config.toml
n_layer = 18
d_expert = 128
router_score = "softmax"
router_z_loss = 0.001
init_std_router = 0.0124
norm_eps = 1e-05
lr = 0.00429
Below are experts of layer 4 (counted from 0) of a mixture-of-experts language model. Rows are named router (the router's row for the expert), up (a neuron's input weights, with its number) and show model dimensions 0-255. Each number is 128 + 24 x the weight over its row's rms, rounded and kept within 0 to 255. Numbers have three digits each.
After each expert's rows: "mostly gets" lists some tokens that are sent to it at least half of the time. This comes from a sample of Wikipedia text that the model never trained on.

# expert 4
router:121133112126131142113108128112145140120146107124118139111124113103107084113112105112098139153148146158120138136114110131146145148050114111130143145097142111144139104119192157113125137115152129140141103127117148141126147102147119114152104114009153116139105107111113146122125087141119125161134138137146143149134149119108145122137101141111121107133151140116105142147150148125131099143112146112114071118118110124135144127135156115157103118137115135133149133142119136091075113147105136115122148121000129134118143120109115115137117148155114113148146161107107110143149134109116145096142110122143121110116143106120129131138124166108122111135132180121098103119116116150145141142114117103110142140108149130107143108140144085159119102141131120121135140123141161110102138136126125
up0:143141162124111130126128115148124120124141131124118156129170134143104134121191152125101109131126101093167121144125062105140189140074137155090128148117093145156107147136132116113122131098118148130106088100140122114146118124125104122133097128170140101121141129056167119147121148138088133131138141126119112106121143128109122099138091087090151061116125122118147130122141099115131087084139148172100120156135139170152145152114145117098154079153127072185161121135121166145122155118120133117157109110087106098109169145106134118097189112124101138158158093131114138108140142118164127076134147128158117076165104124125155154142115138148125135116121136103098118113113090116115118104136126102084108124153131152138142127121091157105122175109102142128137105096157082116138112187131123
up1:120130128102146103121086110127138150092140129100120132125125116144147134087133133089149160151134097174139131179104114177143113104161097113150115081071106080126140180125096095126141103132098148111143127093125112133146118128145130122159113119083129090050116111118096158119145128128075086157149117126106135119107150134120099124239129114138139115098110122135120162164137121101090153116140106119087135116131117131146108143127124156119104143124104155108121081168152127097132112112163149144135165107119156135125109128137107109125142126110086123139141177114131120125083138114112122157112145149176129121119150104112146182115145113129130178105112097133113115138128117128090145068116143127141136169103128119118146106133151089113122128119129146141113126113130090096132127080101176
up2:136100127111129090117151117105088134136117137136143130142099162123146112133136134121107121122118170098172164106096155133149108135147114126125095122136121130084138120146105117090124141130149122156128111107146153099115117127145153145091153123124130092135144126078133116134112133086159127163138145090184126159144155136129150128150118158121140124113166086099126130121159159115132138217111148121105144165125135123142151163120167098117082126154160105109082156140101108083103079186099112179141110121158150145081171104092112142149128092151121155159138135144168131128117150091122133108140146162124145144121126123128130137160146131102113136162140155114113201149111177150147102115140124169075134182139129188139127086159144117131149167131162130133139143128156116122113147133140118
up3:132109132075112098079144100118124154120113101111142138115124086138099072135141140107097151125102159163153115135118169127196094141168132195138086120131160101127150144145145120124147143121149132087108111157111109163080129150071179146106166129132170102073064150097133163114131102098153117159150137140165161125141136122148125174122119135120140132114132123129128151163133119107125110097118127132140131160079099144111105148137132156114104132144172100129165115126106195125133096104109112121129148129144141119155123119102132088143149134118161123162122149133113169139134136119128097101128092075143130130148084148136110093106116144056156120121140158121136128101095110131162142136108114159142133142120147130133120135122141154138078106153139140120120130145140087099122143161119132
up4:060131131140160086144118153151082102125151146110066150112176136125167172111167126125134128121117164080130098124117117130129136123126168113083122094146152175120137120116119100134128126104181130138114110114166129142132142138126137130068123122120095102125134173168052154158149126069120089115114126145130145135136143119147116077145144155114139123136150104111130118108121136147127153084109126173157140106134120133141144153118114159115144159156065113094091149161157138143144158111129143108100136071116170162120135119116134136117125118130125136113147153134117142154161138105115122120134124129097143150084148113128131139109084134151130113131152088156127129089116125138155114098161135109112111110156099106130147155121190124151152147160139165070140142117077153127144156113128148
mostly gets: " P", " T", " R", " W", " A", " B"

# expert 11
router:101133104143125145136114165107147128107153133107113137123100111123101108118123124113169142155152138042110119139124104154142154151080118109127127129124137107136149118108101155097118137116157137141154113136101125163131155144118093125141118164255148105147100108095106159111133246128116115137150134131150139138123135112122147114136107147114105118105132155129116146134172141109149121148116131114120067115135100125126118109144147121101114135139116145167147104137128134101132116147095141105102138123124191118114150139122113108140115156158104120152150159125109112148141146099135129130149119108148103110071135119103128126147116202111140108122120176121138108121115117126146150129114114118117142147103154146124154096144144134186118082142128131110106143131138148103156133129113124
up0:125081118122082119137133110099105124162138088147140124124136109132170112115106173081098116109138117099160131134128127093106108125154124092137129092115105076100114112136093127118135118092176103135142124111101165115128129147115145139117122115137101101146128117152149148113116130125089128124151098150122117100133174147126158115158170090149097091136135125134120107138127186148127132086162118152120101144145134115105139146161176095159120126125137113157145136136121141156126140128095138191093147123160122124149162128111118090219162098120180105075092165123088115095155140123149152122131104175148164129139143126053146095096123090098146133141131102105113161129152124126117091121115092133142197124142090150122123116120157125106127115135127161117114121134152141130108119128138116
up1:156131123122105100145117187158154119106144082128098123121100099146114145134131067108132132177131135158147127111104107148134140106171160077165155109159123164135158145136140174142126125125155114163095125101124151167121122134130117094164120155155148159106087163100114108108115083170121153132151154091132096159087134123161144082102106129141121132099086144105138099132106149126160149136112126127071093112110120071120124133136095103168125121156127145118149126110122143114115148139132116112128076158134113129150178148105099104121141149126140098134094160150131083156120151135124133126095126144093141129166156145130110085137101109118115116104115148100108155059111147074122100120111102115140150135085147064146145106099124142093138141144127131111152099139125111113101139144136104
up2:165140113108128145109073132117182131169135121134159095135138191151113123080155167145113089122124093105121134151108105137197164162086132067127129110099185166127102085126170124166115129117161144171138104163131121102126123117080155152121107136142144126112147099102157150121142132164142131101152142118120136098125101118138136158113101118137146164145142144111121090156110110103122178143148125136056143113131089104125125101137114109123115127083143153145086127138135168108132132121107124131135156158132125125127103107137127123119108153103081119154136155120138118122118147135163135149174153148103145173137127103133143102126064110121130142133105100104107160108138102093132118126193127102124067109110148134134154137171141167100146117142122119128139122164124100136122142112134125
up3:122164107133077155082104123187128111117130133127165069150094154123090095105108132142155164138105131139116111121146107150102133109136139150127124102154122077114131182148141084113127149115104107147123110134113159169132120143128182095040142137141108162119063086108161123156143117151126133161159114105157146101146160119157135129116115156156160123109109123113132123114160152124155140143152143160094128109102140108121131074126137096113147109144102150148177121113152123151099143092142110137072078150103120147148127139119149131170130144120156126115128137158101080060160142147100132134096134143146095157139115099111119111129151139119124162121118138139144123136118080145129119120147145142099160119173137126123144086127108113142135110113121129103127117166088094092105121132136135
up4:109160079099115131095111122126107090158133120102122142119102150148138118151120137133155082120153080146118156139103110102080146135144164146155101148139141136142096112117132113142131125133105135103161072121131123104139152157125106140133112124123138119099124127124104119140123137109145153140189090140155148162108129133086130133119086151117131121107103128130163112143147065140137185094145135102134133176114199102103103136153098116127148146134124165115132118090109094136167152126140121087195107171113151130108176141097095141131132128167098138145155120142129130119111122141096144102186098094111069176146098085102141075140172147092090167086117127114133134121116148127146140151118117115146118124132161134152138132139197110162140112141125101131117133130157116132134133134111123
mostly gets: " P", " K", " D", " B", " T", " W"

# expert 5
router:111126103153145130122103124125145134122136114106114147125117110140094117114128118115104147159132159012111134118119100154151163160077113121116155148144150103146147103105173135115114147108161141146124102162095122139152142136115117133141110166192138101142108092110105146119124226139113122141143139116174154148099165111164152112134103164133117119139150151136101142144047136137149102159109126119103150111140112114129141111152165112110120130134103170129140142134082149103090108149118131116098128110134162124109171131091106113147109154078099152152152145136100099142149158093119113096157115112149116094173132108107135154135105138115120120125108101110140092136114107121142142141114098112101150143070152139117163103148154151176110123146136124105134143117157150114126140128109140
up0:119147132095136140127153143153117134144119140164145137119110100126121131143103144132051088141148148165120145108152133087144148142186125141155118139115129086147143108160189143123117149159139119136112087143124078120090198096104131128083121109151128113119140112070113096144114101152082138109098157125101180169161149122121148095102131090136127138105134129152089084096101104132145157144160092093150154126132130166109108127165107137123156132167098123141128149107090144151126144146160156129078148120099108139144136142120132139162110173142139149124127119102116183092126123087119117090162114140095100108111084117149139116113146127145153143162121140120139141152126121117147142135106119118125108152124181124140119134143135155105160126129146101118077094146157125110155129100152181
up1:130160174130094100143130132147119112141165125128100110124110113118146129119089115062174130157101121111157097157125161167131112136145136104105129123114098098178121091148125121118145118115171131136155145156105122139124129125141118126120137130123149169124115166112150105111107093163106167136169113147137157134164188133126083115104132125105152087114111115115121114103111121133129114081128133189120115097101116085117138171149140152136135156140141104118170073117105157163077116150118115161070116082134110144124156131104124133139145083127120136164152096151141139121120133104124121061086174133130136125119104109147114145124146090163112151171127142119122108114141093118109150155106139163074160123167084116119098092121080118121145131098135147137091116124119139117088122106115142
up2:064125134127110164126156119152144143160137114126111133158145161173126141115093111114125102124108127128095110131110122131102130157124086124121128156107129123103129097089058125083139126136086141118122144112160102160157143124166116126138115152112146138199109144094110160133105127108124113119127166141181166134103132082153140141150113117147140096136119171146141123127115132112166092112119097104108121081106132089154102157160131087083143118142128130122119145117105155121189149128110147104098136124106118129059135143089144119122089142123111112090112102116110135136094143115151106128090108163077066122125124127131143152128090112101167162137150102111081120175128196146102149140140110148137148133112177145138117137142144126115155124126152104083140123143122134092144154133121120
up3:150095128092131158153151138167197138153114101124136180131110127130139153157090140147128119125107178138126150108124101101114148134201153095140111128171105151123139170149114152133111123165171139092166144144115122153092132129129131110124141117125168129123150145136118167140122139090133131134138119164111169159165172132117154160132151136156143125110116151148117083128155168120139126109107109130128084100132134079125129116110157142105111138107084143133119103130084151122114167099187122153126164161162127131128142124053132128117133150156151182100136117136120124131146122086134168148138099103152141109120126112089114142089178118118108084131133111142140140129157109135148153088188165153149132151129166125130172105147144140114111138139136169140110143110156135160104157115127140
up4:161107128138121147131169151134127124097126123146136111111113140112120168097152162174124158123152096163116140119092137116151140159091158122081134143126143138106144138114135122111113108101125127111114063127172160171111137105121135127160114118132117114141123142110107088124124127144169154152084143115111077129152086156146154144119135155140107106068159105108090142179137083153163140121123140105120123110124098147107161115115144135100122111143144139142149137121150119147108088129127106189174134114113158115160101118083102172130131144129130140148185154140113169180090142130113096121140156138078155156095089101122123109121141113147151147134114133122160141203117119132121115176101138126106137090150116176170108123084184121118094113114122110132129118108157143131115154135122151
mostly gets: " T", " K", " H", " W", "ol", " f"

# expert 0
router:117165108140129143149123107108140127110135133106109155109142120129121156113112090113043135140154143156119125131131107154139154148117113107131090152126145108148148111140192117096145143111144105154173103099102114145114142119144102144145115151198153103148127117110110144117127048154120130130149117116152151143112147101142146120119113134128112112136142148144116141145207151119143103128110132112054125111130114099102116091145150110107113132140113143155140156114109153093147113146121135116100152110094173125122150136125120117148114143226105143139142113126106102141136149107122154114141114105143117109026146104122143128141111158114135095151127242125117098140110116127138148141111098107112142139099131108108141118130132150164115126133127163112146137133148134115127136124137126
up0:112119094106163164112076142112121121145088132150119162100149138107183087141089128102108106118133154115144113131136102114100153083159102138101120107138136103181153137140118109138130126126126131156150121110147132101133137125113137130124171129156150139157115134124170177064146125120126091149135111111162135072098143103146188170139151157153114115132115146122100154113132183127123127125114116132141084162137139114128065120089131093166125127130141180129138146123098130119123142147167139143090105133175169115145140088141144097157087128119151140083171143118099134103105134112121121131143080118192127153136130151092090082126119109135136140154120114117127127106082196161097151112125146175122127107135102131148142137139147137111105121105135113118104139137127168098125114126135151
up1:135151108121117116144116113094145144091160146164132116107117110150123141145134121119087108217094129117157146105112192138160181138122129109135142121106158142087104150171125087137128116180158122103117136085104138125115133143125113063176129125114117147135123108109085137098156137143151143126145119103145121119090137114134146105131112125101129139141079109137151121158134079147155125119099131138167127154167126132149134148147132113132126140140111122082079117164154148147089143151132119145130148116160203126116117095117158115139126100153145160169123116128104114136148134151113111100107086122130123124096074112120143111176128118092117127092138118169093111099153158082108077135108116136099124118109121080130136092114139125145126093136110123108133155139092134088130142114189132
up2:135122144121143168120156141120114148149142113093141104088167100117096151111086130112115173125105159149154105106114133101161098132117185124109086123129097104144125140148132129117114167167149126163124142126130103116144140133111170142119150123122085140172160161054079133107122143122119100127137096146138182134109152107126164157126105117116124162119143157122107115094145137161098116103107129111142149112127121128121095111145101164112101109173114164162139144152119182135080134117168121143078103148082080128142127134136125102154063142106098130112121159134134097141170114129155108138110142082100119148120105177139154113104151129130142137161147108149103101148107134132135172110152095136170089108133149120121089126108135099143151084131086120138134159106116159165141151126134136
up3:155103139118152144118123149032120133130104154153168134141098153100094129107119126176141201186131184140121139111126108124135142112134129141129131140123107112152125108119128127124081071158095165164121138137146148140152035150114107141170110159146138121120090140120150148095108155167101122119135146150114146122086109102109125116142095157117127149114146134148166119111133113132123134131140163129132151138168101094118132103094133135124182131158129134140125160146131130074161129123072126144118111144140126126156139123125120093147143124089126131097103084115121125136132114116179110175106119086156140111151145085114164112120127126049127136101125131118120088099112142096098130126131103132125126132116127154125143130098139121161132118144118089103142102131144108139099146162112166
up4:147116088102135122110146153121112109153147097095128146114160132075147149084159134177108086107120103094126122137134136118132117130124126168106116144106124128127097139121160148107116125179149125142139130106094122134113134144111160092086132138137140150180145105132112110112118145095120149120096105108156139139144171143165140161135135120136151112134141115101105156133123106130120115099138145113117138100133163118133116110167149138124129112149126135150139127091149143129157119129143095125130116080135112090138151124164182126099110100058087122169171098116130131141096116166137133119169136089088115112121146143117126118136168136052138127120139147123119110158085114111183074148159146146147098182025126112149098129138115105131128107128125160083132142102110158098153150146128143
mostly gets: " ", "7", "20", "4", "6", "8"

# expert 2
router:095164109156136158127112119110151123102158155118100150112134115117107099100122149108042140168151142125116145116121121144149147146176118113129159134139146110148149099128152107081120147112143132136161100135115134159124157144131111120143119113142140100141098124108099131096134227137116130123152110127156149149153143109151144123125112143144101103121157150149102152156056144128143122146109114108078141114133103108117118106139141110133110132157108152135136123129140141115000122135105126102108145102023132132110146131107122107158112135155107142141139123121104126147143136120114116118147118104148119105164134111119139143137104118118125104125116155117127113135111119141139158125095118107100146139119143130093137116139151123183103069160143171113118148132152154115141145120106157
up0:149116070100147109133111122144115090135152141109139155150167092105142093140133155130086168127127111109165114065093107126143132117123120141118124125117140164144123130105156126079129154143120106165100121115126106123132164127165122164104100104109168123126125134121125168129121158134122159138131117148131157142136182133093136132117124117134172090150138137130106104120124066138113110102113155077112123099118101113115108139133168118106136113123083109131112144127134132133162064147136094119144143121074122116113148153072122116120082112146096164126136129121113106192108085130173145098108148121145127115173110135118168085113150143106160128100112153093081107133112101157161129134155161116165123140153146139101145117160144106103169102080150142112138111119123148127157118176122181
up1:130154138124151141113129124119142124105121136129132127156119122112101150130106132095116103128152114121119140096136157117119093144123143136184137091113140124141184121153130135121114136139155103102132110114128127160152156096094113091128131101144117190141071143130125151083157157105122137122181122150122082097115101154129134141126139143148109102147175156139156143155117144112173132186129120160131151162122147144147142125143147095168074137138134117185115120111174169141094118125124122106112153133143125133077158132137137207123163142117147123114114107112121192145128192109136136130114103143085119135136110109080102130118104131131140138092125106142148121133143141157128131136148064099147138118140139059143084140120160148135112111112168144173100167154162147110133125132099176
up2:154111105137113116112183137094149143137146161144131082184137163125147131118102132123129134126115075118107123110146058119116104139126169122142121094111127109147106099139129109120150130089136152123094093144133133121126179117131140131123076130095117116113107123148152065147130123117141101148135147128113191143142151158142115175102157142123157116146130158146124127101101150143124078150138114164129121125125090098167117163146072104117141143131136082101133143090116169148104147162110140118102123080128124128151127136099160100093190119125108115096125143128138099130154060155114144099126124159134111127129116119150143122141118158126163127127149136136132118119134081136151157126119123079110130127171125084143100067164134124112093133200085119100143090122129148128142114144129128
up3:127138167119127112154143149115105147086165117178069159152137118131141099114126098129162154140145110108140158135129148127151120179152139040143099185147124128106179133128123136135154131158130131139121146135146156131122172169124136120119130104116120138120102104125061143124123158124155146138104155125134073112135108104147144132112115129157133115129097132135073079108095131136146108101101136143118136124119098142124134114106127129105120146136149126118136163155109136130122176144110176123094115107117121126088116151128109143124136121110123114132156166172118131099091150063124115162089171146082143117138091140083090119136155148135124154120135159144154113124109134134143134127071098139187187135168140139105113164136099124148071111150151105128143121104123095099149144140108147
up4:185102134156135144130118114119162150092170110112162133102144141136139072112103175122128127154142161102096112165122163135147081127120092136090139130122158170096111156128125108113158135146109130096080136117224116166139107133112167133143169133178120114158145123069095133165118151126147093126141125108132155167113176117140107104125131133134123164131137126148109094135139128115111153109165120127125131108080172149162144135124120121106136138157076128129126118101131124139151140123145124093092114125138129127142129117160164091142102098120165124160089160102123097151154091148136183136163145145157117154129130125132086122107099130117142140114142117112162094114089130148122122099093130146181136156131108130113148093121158137136108083170148114142142147137160103136144141095117131
mostly gets: " a", "|", " and", " an", "==", " was"

# expert 14
router:102120104149141139135111150127144117093137119104099141092133111121107082109110095113198140127142140035106141136131125161142139149121110129110154161116141101144149118125151092099109145113147140151159118114106122155135140117118117133141109161061155104137091109112101161105131158152105165130155148116140155137150143109114151109141098146149105106114135148112116140138084150130156103147109140123071099102121104106132131105157146106120115114133119154168137112132101157091091113150083139101097157099049124135108140117125110099141112151126097137155145135133102111156138149099131087121141104104139098117218142104107120141149124120108131105108146215125158102125115111111141156152105110089115143148137150141117143101136142145158106071147127133105149144133138161114154144144117117
up0:092139111112151133142133126137110121141111152115117171113107093125089135125108121084103090073116141088168110136142134139140110158141127141144121125147127142125089131156147133133133165092168107171120147150093107156124111130111140118156094129138131102092108129136172104156143129128150122150108097121168087131114125112120124102129154049131122158151096172118133194094155185123168111127107157114147140144119122110120135093100097185139102140195132081108136117126095143138151160128122133111129139105121126133118162136146132113109111149140112125148093119122124135152138145164129125105144130133090168119166125110106141152167160108114086117108096128137146102157124170129118097129150151102189138130095203129132151168092140138137159149117125146159125116136120117076136080149144121
up1:114151117154077123119124079122120130177122144175109118105142131124132131136112084060104128130130127102161109112117156160105133161113144115123135127150140108118104120077140171131155130145093149116146092150124117143130152123116165127117138094149136120114116121085094140128143119104149071134133159095113128142115170131127151136134119093125090083171122135155135157090123156137105120082107132097145149135141105143141120146172122140134075141135129138146105093130162150086120131144143122124153127111133133152130141129111134138115086117158124124145148148134104193097138116133139049109186100107088133155127156120090087141129154141160120103078138171099150104190161063107130143186107131117118146149101120144098156148120093143122113160131125134130115153144155154121158132117114121
up2:078132122106159144108131119088130129124085142151132130157177112104112128099092111128097137123088142145150136122110136143137108120109160052155096131145156134118145143144103158156124111143187144132119105098135146152145132122146140149135141093150136152157176120145122086115139196153131130147101126111123198141100134168125139106084133135142165116129125169148106167137143120138103062159106127115088104142114128103139118093175138075152084145156155136118148161094116128114129141145134093099133164136139156114164148111179116105165148164087112152120121120112091162140144163137133130118127128145095176115120101119117109136129079153114116128105127132122143153135132101107123149125095115125122134134086148135108123142117118110077118106144135088170150111160138142150160086123140102
up3:129130148131112171110124167107110158143124115079133145114138094113123119128124113162150137135142099122103083135112116140087165158138187112116135107187156141107137093149113140096097132109131138149129123137097090120074116165121111125149110111122138121170099081126097134140151132107131117162140091124146124173136140139130177126131123174119112112155155159083148166110141102131165159135129156140173151119146105128110134121122150103141153148123102129091123108096139130125144155129121079110097115129116137139118123135100113137165116126132110112137133087137131146161073080125131162138080138128092192086085159118120129108126149105152145129149191115134137121084136135075100157161139118121134094155113109166176160125083137105142123143112116128079113134127121165079168132118139135
up4:112150104149162102129094146111125132138094161125133086128154109157143142152162115098137184100123116104131151114147115133109097148160157075102143117075105098147138214136126144124132114136160133140149147122125141124150106144127143135097124139143121095128101140098107171063133152149147105113106161107113133092105145102087154141163117173125156102094102138146138129095106105136168124149141142123139120155125123141116145105138165159130144161103121147145117111119103138131137165136120099161084106110151091091111116154113160136154116160102101136123156202091069123179167129118127117106143139160142099143121191114145130118146099145137112130140143136101126107145126156156151108135174111159129119159170106141131123179158132088122132144102108105117137130158130122135177130133150123
mostly gets: "20", "19", "15", "14", " V", "30"

# expert 8
router:068140117142142136120115112095123141117148118114107142114132114104113157115113097109163131150134153126111138118116114160138144147115110110118133162101140116146153123138161138109121143111144116143142118159100126148136141138114106114145112106227146111136101108109105141126138242148110108122143111148145141144151154107143135113123106151134095123126148151109124157139125147129153110140111146111051133119137111117151130115157156119134112094150104162148138124132122140072177115151112139119121142110063192147113152131117114103147111149185121138154131114130117117139146148119118130115143102103143105102067148109109109143142112205119146096142123250121098106123117113109143136138112095116110140135099148104117151113118151136135111156146127168108129139114137149116131142130133124
up0:103128143121145118176188124126110175151126110143115149161150107146132116092069143152144123143172134149114149124119100137125102135139123140108097115158110139128067173122135130127142164127128107145148083133101129128110137163109148149111117146129113078158104138123152107142140116131118097160125141126061161099074146090146141155147154099116123147131137157118092134149124134137144144131155165120157120090107108120097130117142112156127124173111089121137131132171119120099121151166112095099125102136114148148139176103140170109129079118119108154134134134128139148117136107138109152177120138128156119075168110142117091135137143135093122109103154118118104151099117169129138120097135110129127154130087183123133202121138168065145201147097126154136115100108122140123150106144147156
up1:133138153105125153140175117116157176132108116107097119142142122134121116117142177163121105115177110109116104122114146112092148131151107148127121129121137108151106181114134148141119102112152157092145141088115125120141166102110116115153144118101123086140126130150101164161126104100089117130132140116133196128101114107100112070123101109148129085108138125154100099166084146143194126121096142137128128100117134144141158114095126132133110095101152098169116132132140177082109134119109103110145181146135147127132189123114152104113112139159176160159121140104163070111142135070154106146156130157131167141137185110107106120141140122129105123145139112136169091141068111107142107166129140109100178149140130130113136120143149123095116147098076111131107135097124135141140119120157122
up2:136139166099145113138106127135179122089152144137168130151141162174084131139082150087143109094130096140123106155136115130113131161066121131143170154107131137131132133146168138107121140133147138137161126149131138103134094151130102115120122144135131084110149092099128148139133146111143128130158153123113149129129108112072174116156133147123137160138142132096143161080142123156127185140157118105112098111142146122137159095091141081092120146149099147097130146154125140166132128095150152125131120181112121121150150126150109162120140141146125136137076122116082154128154135128108136194153071130114135120133183126167127129141121139171118143149150147104095135136172122134097154111120077118159117159136156138161135162085106119138111118098126172160175095147148184107127115155096123
up3:148119136117120153139131122130113122131166142112125132115147089098137126139102146131105153159122180074111121121130115092124129112043142107140087145147126152134140085104145129117130128108171153086097098117120150147094151164108157145116206105122119122137115130124162080120110136114099135148165090111098159111127152149172144117125140127139152165125128179117107116140139168121107124148147140140143121139088154102137127129093125129104092125136144112139105132133132106149172083056124139127118114133144140116153134126135148101181124116163102133127145143156113163135147103133129107108141140182098075163117139124135168113099170148143115108130143112112096152101097147060173106125103106142108107119115129129121107094144156128091137152156110103096114161140135188130165151154141142
up4:140124174145121142133121122119094162167129118108078115142139134137123173150169099106141080176129152105134123133127084118117088179140126128135084167116128118111154102122145122193147186078129154103106109080108108119137118110139120131092155113130135131115155132119134159114128138131143133124184167175141142102170143107108152183129135117125130143123138126139151116122154117124116125118131131116123154108130160099124117136148117131151107164105127163096144142134149125080148119119121107147155110140162101175148154152085129138163201098130125099121113133130129092186124142127138095122134116099160103120139107139182141152140085101132161126113115125136108124120101121098147184132162094142141105103136151102087119104118145127118133131059121132115115110153133124158128175072111143
mostly gets: "0", ";", "2", "%", "°", "1"

# expert 12
router:086156107140124148146115131106152114099157125108125147105093114131113091106118130120215141146163153082122138143149109163151143149089115116123178123140138109137147098115093109095115139107141114139152110093112123138150140131130080144141107155168152111152102113117112142115104160155116148153145123157134141138154161109120146113140101137130093115120155148139117135134121136135139132134112109119047039121129113111128124090155155109106114128147118164117143132135099147131101120127086138096100148093123166145114145097114123094140113140191111131131136179153115118136136134111136107094142100102158121098000142097113119128142118147122118110115155112124132111111110113137142149144113110114110141140098144142116141114113135109136103137158146133109101147133141156111123144133119111
up0:143160135136119097118149138093160159120116134178099149167132114135096110121145150086141148169164137177151141147133149133140131110096136144121127127118107128157094112128157161147141106088143137122144161154117136149155107118170137132092132135174154081130131127114102108127123136093133117124161125136179192128114128132134098118133101128076180144131164118122175135131140140121117143169128120094130109161134147158110101111163093147124136120127110109076080090113134120133097141122129121183133109120125109121147156120079114108116143131145094132150115146133103115128111075109115132143125139118158119174096164113147110127171136130142120123115149122121116137132045126142192154101108104070132150059092153104122132151104129113132121095114152161141116152135139131176137135171132096
up1:069106127145108118131103137091125105116133127153133117144115111157105139154133114119153099116170151086106132140107128123167119155110148118159116171100114096119100069115138076070126108115151102145154128122124126156114136157112148126133189117111096144139112107148116145081190129135159120120132137152125190133118130128137167119168130135126114122095136125142154134105121118122126123151122092080149149143117118125121154076125144114138159094127171135103112120134148142109126172119077144147117076096159145125113137126087128146117129142142158102127106139154152107153126122118151148119106164155172125153123133129110157143084123154110117122102107099098145119114181177121172122141075112115086130122094120169176178115122131144158112169078156165144147157102140140132144153135130153
up2:088123132146140124138135149142085090106138110139115153133147124120097102129145144122166078161105153090115116121125128152157139144158118132138154181115161124131160147129133136123124109144154115085151134167121124125117129150168128107135073118116135141114133125109102124085122150161109160083134132108163120115109102107173148140096105067139120155127116152157149145105147135106182191122088120111115135100127088181126124082194146123124094144141097085106112149119103124126158193123116129145106160096155117099109165117099120114128147109134164117094121143125139121106136182155119158141138138117142090114129139083129107176098152131130116105133134105161096076128143084112133113097101124188109116128169101086115097102128154094132129108136135135143124150149100128135135114144140142
up3:109159111110179162130147128137162123131128140122098136121096156110132159165150158134100098137040103140114167157124140120080119153144159145126152076118158108135128091111152103126165116104103120108125106146129132120100113138195138128142152123080129122160127118086150169107123124158182140172195105091145163129151141121123120117123140170091100123129120145094135129166120109120186138116105142150091142133106121081122142089149102103141170119122111120130151156107136152186129089134163142153110154115116161131122086119154148131127162128136112118138123147135140127168139124098108134121143156139122133162091148138087152127195118169145156096135109129121141121115109108120100122150122116132137136098157145112129101104112119140138129128123111077133097164148124177136136127160126142
up4:172124154086110104119131100072123125100133115108130146184101152152147158119112138085119147131091126132105124132098115146141140126150172109130122134174137161159155130168123136071143168134178152128097150118098131146113112127143097133139153158131148096122131139112110123098097106173122146123157119111124178145120117169170147141170130108184103138105100125140106128101144114136110118160140115144127088165125133119145145134139145093108131105136131147161173121135146119168133132112179127144153089094128157121147106112132164123119099124105113134153128124125151129150087091124116089115127136138155049162106152158157095142112128152127102124119111146171122113135120115112173094092075102144140166098117129160101134114147168116149148115177145101129109165115143170099158134097116141
mostly gets: " f", " un", " was", " States", " Democratic", " North"

# expert 6
router:114131121121121148128116124112149112101149133104112155115088115139109144114111109106206147134114138172109096139144102145141151150051113107114159151100152116144153105135082152113136146109140132145129109115106105152126148135112092159149115130100137114148103116120112141112131207140109148131139134094157141149071144111127144115131099140143108121109138155143103151151081140125152135140110142100142102110109111103130106113153135121129107140155111153122136138113133146119080116133125105114122138109000133114118155122106114105143116144158125126152156085130103110146142160114133111113148120098136100100173138114113133133144101163106123120134129188127143114123114112138141139138114105120113144133110146127103137117126146102153106094157129166111158140157143144126130139124119088
up0:156177144131132142147098136110148129137112122100120128133151106122113157122144130111104117179131093128194148146148078122133153126126127133147110143190121104128134140146128180174121142190100140181124122142127110137134129095147135131134097156145154097155136138120131173147144147101151113073151097147117176128182098180155119100126123158134116145104121126125124095164118122132168158155113162159138101074147131150174118136113149106144099100108164181167116142162090125157123122132119153137112147115112134130149137117074143124116049133162122146134125098125125137142137113121112130161136122140123123101143163156120146139134119153161106159134152147163174127122112103141116132156121184107149131152094140133163132122125138108168127112165133130121117102124140077072106124119138104
up1:097225138125148138125104140155137116108114123128149134160140101128119091139162141146117145110133127123133114140139120129146135123089104127107110096072143128148166153110124131126109150126143154173159121133117129171151141105119143133155123113156119109118166080123109138105134144096103132164136137136122136116124126080135146117122083179131096118099132126096158090088157104105194169160125111085132141098115150101102118135145179121160114099101133126124150147176110159111136101120134144083144092143119164153119157153100121179081131137137151129134134116142107044110125104117113118163140167165127127164115164116135116081158109139129148149103161151094118107119112112133085121151133130134147106139176144147104165105118156155134152121144118149146161122148122116122134089101136163
up2:122144169186119105111146097136097131162141125167108158099144131130152127083170142108109110128126129141152122142105142173147084145115110149133138152143104153151146097155089130109106116155137125109102105127100129108138141157093121144106111131157089153140167119125129143141139152133143138130182162148135134092172138171140182177144050177129109130140061161135135160169104163107127085109112117075152123136128111118113145093149140120139108141125135122143162123137068092122129149117181149134106133136125118166110138134111131105141171104098134121126106124138117175116174138127131125128110128126127114109167157114138142105139131177101153098135124150115126152138148155151100131102096089093138096106159121099088094099140150131122160137106148135126146114132109168123137119130181149
up3:120137138144115089128123136119129107099151128114139157102152075148111153113096108117103157152133121129139150105158110152150115088130148169139127221125139137120130144094152153113150149125163138093130165099140154158152145127139096136133164092123108104080132066151082126136150142098107124094163131109088137126146114127159123133125142095151139097133163096103163087110105129125169222129070105098163081101104150126130137117139123176086144154136105128098120127096163099152157158141140132159131144118129164134134112166144148112085131102115132113138095167122134116131082142140111139101123112102113121121131137131132127128148131078129158172110130112119148167122122111138132145140100107158149148112143140110135119090152114112099097136129162136127115117105132119073119086122139135
up4:158122160174120171130117160137105140119130127137135160104095148126107152148136137109115104108115169136145120158071150142108142129121101098123131089144137118158179147122150172114124139147147123138155118132143138158111151126143112131133122090122178164138158134103192148149125118135151137149195123130147195134133125117100073101138191095086112122140119070131123146153177142097172176107099134138132106102103142121167138134127085115135129142132109113099111122122128104137132135163118141071151126167132154103117133100116106166140133141153190100119136107127136113117111122121129114139146139097170149126085143113144172116138125105141153134106142141098136089120162160127126101130095153098131177133128160115116126089151136118149135130196105119144105134133169113119145158114115096
mostly gets: " R", " r", "ac", "j", " her", "us"